Below are experts of layer 7 (counted from 0) of a mixture-of-experts language model. Rows are named up (a neuron's input weights, with its number), down (a neuron's output weights, with its number) and show model dimensions 128-255. Each number is 128 + 24 x the weight over its row's rms, rounded and kept within 0 to 255. Numbers have three digits each.
Before each expert's rows: "comes after" lists some tokens at least twice as common just before its tokens as in all text; "raises" lists some tokens whose logits its average output raises strongly, later layers aside. This comes from a sample of Wikipedia text that the model never trained on. Tokens count by the router's weight.

# expert 5
comes after: "the ", "a ", "The ", "s ", "an ", "his "
raises: "were ", "and ", "time"
up0:136105147137105138129143153182123125107136161115141107134151097104138135182151134120153123137120111141108122129123138118113114133155119131115146108109121099114087137116087175126130137089139109142117149136109158091154123141113132108124137121112126122132146141109124141127137119082175133122106131121132100128122147097154102155143146120151093097129128164118086107107139133152120102149120
down0:151102162180171116113147113173103117124110051132126114105140106135145159150114108107077095143139104089114133157152119123115139140130090076154134131138099126115097089127119149129135111121149187140111106104099107109138149138152146117156113162114130097086110122164153116128154161112154101144104145112127161113139146093128148100057158105120135153115113121119143122114134153127132131134121
up1:106146087148152096075118098125134142114108111180148113137188128193131132098134120108147096133090100113122147166099123133101126105130122141174127154140133171142090111101143147121151146140144095171117113116102122199130106137144120140106090141124121103123153114132125148095140143138103160113124106125097098117109129170125117081113126141126116133142119127085137149132106118158122138103127
down1:142133146128121094114124112124114126144092112164122127107088125133066158137119106101126148128143081140131144125104146125147110063116095106126152163124119109134143098149119208120097075089149144136116096147097091097110128133080068105128106108115146146126129167130124129135157117114171160103125110100124113119094118068151107086094145138139137119147147142157167122128162146073111118130114
up2:137114130139139099120155172087143154109134111126130118137110133124136100130144159146125120145087142102124100134132110133132107095074145129105159162125123104133149127132077100133143149169123133114160139117095130151083142137124135161102153123136102117128154089158068132144104160122107076131142091156117163165174101092084113099103100124116121110106106100108164159150158139096157118132164
down2:163135128176148103156092092119109118107077118129103149142155150099149130111095139156137159138110123146091184120152113133104120120175125146174147125126083087128099109154177125106114068147132147152160128160112152121135067132103173068130101149099141151108121159129190111134158111118145109167127159101090172130087068130090082134127111129141131122110168145126124120109099117142149117148110
up3:125118114097134101118150112125143075142114126119108141168165127116126121161124113172094121101134126092130149105092132101154123088112133137142134144123133107151119128136138181108122124114160149124123150122144139103092094118139149115125126118155119156141140107126128130136100141136129116137127170125193156150154133097116140145093124106138169095107116118108146079106117155141109114144146
down3:103138113123086105139109113114101148145114172151106143126109122121130122113142086148173158173153126151156111100145146140140133150094123173132126122123196089158107117162112110113117144146121154094122114095117136159128167168162133136127166137133154160073125142136154177104113131149108177099138150181105108114120156136100143105157128152104128118100179107121089100143112116134129123136118

# expert 57
comes after: "| ", ": ", "- ", "(", "; ", "\""
raises: "ale", "oc", "ans"
up0:158146144127102122088146112130127161151146122135117127116135091176104120133069137134146147131135123091118140148134128074120114107116099096112112136134107117147139118078091128152154103129150098115117143188171118153146114155113103144095117110138115117167115109138147176144137126128152161091115141168135150100171132115098135133141140111120153138153069132078140124147165147152149160122136
down0:121110089127152123138095138099097132133163120102097154145117100132104167135169143111104124168144125099137115149172136166108158149165142109150135117121146147148145116149084131084145134139143106093138113168133138092103103165124125100128138139115129140139121145105149114159103111183141131127100074135128102131130146170155105121133133137105096154117127148125144124125096136118104095108150
up1:163123139147080107125139122103146147141130121141124186161122091120133117171145120160149138177140146129127136124154163117145111116130100186113098100111111113171099139159106157130093155142142133137155098169127104113136128144122112126117144119132124172150130120122183115120132118157116130146157141089114120149134107163112132116160140135111103110130179154138139099084088123105134104133125
down1:122148125107146185136147137124155093092124142120131120097153174175154100154159156144124113122098088116096130128117107118131102150127168109166114145115106105146083157118141174069139114182100136132128130116099091107158137104102159155174129139155186127145170110130126134129113107149128133114101133132100118132112087124083169117129140097090151150101125149136121119119113161100120086141105
up2:160102163114140138119127134157084100133100124151141097097147171103119076117093160145186111099104118164122143119137085134132140144116159156125142144120138114106135147168114138089199164097134151152120121124108103131121170134121122119136097110097065132106143124154097112147136094107116163141177132102167123136110135108125120168120104149155105123131144138136147122179124109133160135107115
down2:137127147097121151140137116130121146120141107131166151136120132125174106133118106122162093123145140161135127146106074126157093114111152150110137139133145101140109116150107136139147144128133118116080107094098156180139147146098089185129112170109113129114127070092114119150142074135172161120146104101117147124088116102105123107096136147126107119118135130087094132129121113155134119076144
up3:120117144108128117186115082136121131146150170154112140124132117104126136131116130136125132143137153130112103098129104093119131116154133125121133091148121124147101148112161146150136125136085103136129180132100138120115088103124100129132125149152136148184170112127145149165136128133092185132128114109136131121160123106128101144126107139126141115128150098087131106085124132141128151130092
down3:188082145123135103097144123138162110122117159125134121130086119116152109129139112144150134104092115122162122113100126179138121116112110069141101144141133121114108187136118107140138126154179122149154117151127070100119115134118077125134169116056147104102085126112163137137141117116123160149186101115135126076104160157134133155102173114135104126110097137112148132112056182129120105152158

# expert 50
comes after: "| ", "|", "— ", "0 ", "one ", ")"
raises: "n", "th", "in", "i"
up0:136118155091128167090151134136139166111132118141136113123083093161102146117134145109131122128138141068144114140091151173141130125127144156086136118117164114154147130170149149135127146133136136099121102117159129104106138124154087109164153104098136127111092129112111129128189143104166132132142152092079123150123138156130088150110182130130120102146149150075149119135161154170133139125126
down0:164116138140154128092140110172114170115094132146123128112144166106160156108138128109140110107102141137151175123092116127103170139138110096123120094101108131128150113131146149161108128126080160113110125119145103123090097160113111137174131129150137129118170131115103152156086103126149115123095109106121143152094126125159158136121122166124167141126134127159129113114122126102121122152143
up1:135128141141139147081083153147123152109099109115102169026172142135122096149123163099108153137119100125126135130121112118146141130130205140159113132148139151112108123134142130105152084119135101130139111143136127135126117084105114098114114175095167146124106129123092135124111141085139144124132161106145152110109134154122099129103133127116095103104082119148133107087180150127119130122101
down1:145133116119151088162102116104100141119125172173089110129117137080167091133089072140073142121079136177150164157118088103118145123120097148150121167099146141145103147130105106146144161152173100160145112109109134144122122117054123149118155149083155120101121126173143102143115107129136117099159128159146118166119102151155118113130122151098166143176148140101118120124142121156106176085162
up2:155097130150138121105102119138116104159124102072152095102146133157118088117121077154119146150101152158090110103101176152198102157128116105130182135112137131127121125110108080175152107150108152100120092157114127118112104141094130143151136186107169131120137123115118119126135163101101139127139137136157148096111149136118090073158139101131147179126109096104146160108127142166139174102122
down2:070109121109126124133103114131133140090116142148102106133155136138133142107150165092083128132120108132192155113146129092097151097142173147088141110153134173123122118127157142125153161090085103116156146138137160131096114064143152174120126104166095124094116156170167143037098099117113093167154136154107140147111158133126149153116119146133135158192139122135131157153099108127126091141136
up3:123162127164142132113096100124152139141146105144130148147126163137123115147119144102131123129166108152106107137081136116105132117159165108114113128099112144086160117125116135118103138130115121158153099098132132190138140122120125136159140134100085133142129134103116107120133158080105137126145139083112118133143094119086153089124165071155150133112145158163113100098168139133181129108093
down3:121150126109147109128116109147097121129127135120118146116115149112130107136141103063158113087134111146126143116085104163136180097104087164115128098162084180154134158115137122151161105147105122120124086066098127119151116131123144168103113139111134122183144156134134160158133093138086163136095111146157106140150114136144133093130124149110145143142149123123100111109107129201140147118149

# expert 0
comes after: "| ", ": ", "on ", "On ", "2", "4"
raises: "and ", "origin", "af"
up0:156103145131132106131146123125130121144114111143087116117117118087122126152137113146145124145108093148109092118141102168161140129127164114187193173086102113168099088099156096150126084124182114152127147124106124150119100155111120113165098091132135138165106150130141154115110128137145123142113160119108132119078147097123100146139089113142113179112129139166116107136113111142201095097115
down0:089119090095145129132113122102131174130120142111139137119159108142164112108189126111101142105116085095141127077111128141087125141092131135137122145159105129107145124134138114118163099136157100108129135138078146138140150089129085151173160143153130119123143136142155084161176179115182149098081161152095179118115126141127110163110164133113138129126109135115116112091073150088156144119150
up1:107140137086103125109131137087075126121114153089132091120159121168093116117184150175186121139110142096085097114155124114064121132119164097143135127137125118131117154116148061147105155129118154108107108140095104084134170156180131108144144114165112167134114155135116124140094127145138102109131119154140104119091155154156092107156111139065099127143139128092164107100102107158099132164087
down1:117130141099155102137116130135127119065147114143118140115090135180120097135150111109148107100126112129173152133117156164111098127151141131132144160113100144153108151152123138138096130078106141074086149130133111143127100122152117131108130108128136119131127104135163122150124127148098078107138147127119106168121104082150156100130119180143118105156099124189114108107103118167124112109135
up2:157114121124132102115130149112080081100166084134111077122119132106137150115101169100094112137138107160074073125143121131150148165091142127115085138110154148157153095149129123096131106102056138102124066132131072158110104124123120112129131142092134122118150107158097110135083160149172110130127144134150133142112144134088130137092119089139090147130111109145122118146177098150083118139135
down2:140105138144097172135201155135093096141116138140092128097120146135137097101164139120110149117141175114132147141129120122101099109128194175105136119156126149124091137099115182140145144103066140093126126090153103116113098111137116143148107130155095133144134171151104100101147128135126103126117094146090111159101102139119126144086126156120166119164152144134137156143135140164157137088180
up3:142153130123162183152109172153126152129118130087120146149098116151162093143135130116172124171100109117097127144165108079116100168131115140107078115121154111159179139082110166106107115106144197108101106144134118157082113149117095149128140154115127152096125133121111098111131115141135105098123125178140155156092127166135110155138145173156119139123139086116132161176160116121113103057160
down3:144123076131149128155109103133134121122150146106144128116118096093135114153130115083073141131156121196156149163146177137129118123134120136159110160121170163121133103126141107131128132093135168115104153110130146124129172126163118113125169141147157115138120185118129124084115141151100114163106110108129139144153157140117089106117118112149119119152106086130147112137146128144122149172114

# expert 20
comes after: "was ", ".", "in ", "201", "were ", "be "
raises: "as ", "with ", "and ", "(", "from ", "by "
up0:123116130109130112138135074126092103088152109148139145125119107115158112162138131163094106146113118157162101101116112131127166135117139102084139130144129138155077122089080133111120163155157112155125144136138106113155130111081136098124158093143108120121142154156102081175170162114126122126081156116158154120155112094109117131159152130056131137106075139155124074117077152138119146116120
down0:111143142135143087128137162125143120118130125150151141146114093089109104135139107166083128146119120125138161134148112098141175119131123121159111120189145147156170080117186104114160105087129122120119140099123166124100145126129093133149118114124177165167139139149122123088098129140115121114145111132100162173167127116133145074108126117151141116104129124102110135063096103158160139153131
up1:176152102107151162143089131129133123096124168122155100146141145139132115163104121103147127109137128092133134124107117082114127154101130116134100156147090126155132124104108146140127100144158144159206148122148176065125107134108129116128177125125103110093162156126133114150166104121099123101115115102120166117152130108153165153119139109111132113128066128134120175091117142149170154110135
down1:132111140135165167113125141119142144126162135119104115133146123153231103120128072148150170115111114094154163110132085148167136097111121090139115120123147106076098166141133129096121128111115098094142150153159122121150128173144148154142109162131142121143138124139150116157119150157153133112101152159092138085167122120109092125123135095140146130114119118111126110113092132144153143128113
up2:130161138124158095117116142164124112138155102132135082120086117103098115100160093105122137129108174122085149088165130137133143115166092116125103192121123176151121109114109091112133106145142139137175133150152116166128142122146130160125167127094112112155125121174103085129101131156127123149119118129099125127156135119108140113140142134119113118131107125143109137133109089090159134169131
down2:165131143102084127137099122110166111151131129184153136145118127173168115104133151138111060152141128118140079125118128108124159069111134103075114136106109134179170107163165152086132131073143124121137117118122112134123156104098108107094100093082140119133135141132112156164138108093084118118154138121164071123114112109143122132104140110100134146128140141105116144100094155156148135131131
up3:103129151155128121094120103102106181150122099103098129105121134144146141117155148123134121152130160126167125103146155165067115157148133089076076164164121071135097088133100136120100152120124106142137172139134164138165140109114130153124125136105082132130202107147150110091098101123141133151137158103098114097119119168137134122140112123164150093151122133129092125134133159156153155119117
down3:146139115129114105121127162072145131144122127131128122140132096152135109142174173101096140107096122149117107160153173120154112118136077159172111121072140140141159076186149098128149151110125160153112115135103110135100090106142141135115127119109117115150141113180123072132200146135093128109117118123155127172144120116161141097099121152128118132122160150178120151171139113119118125117108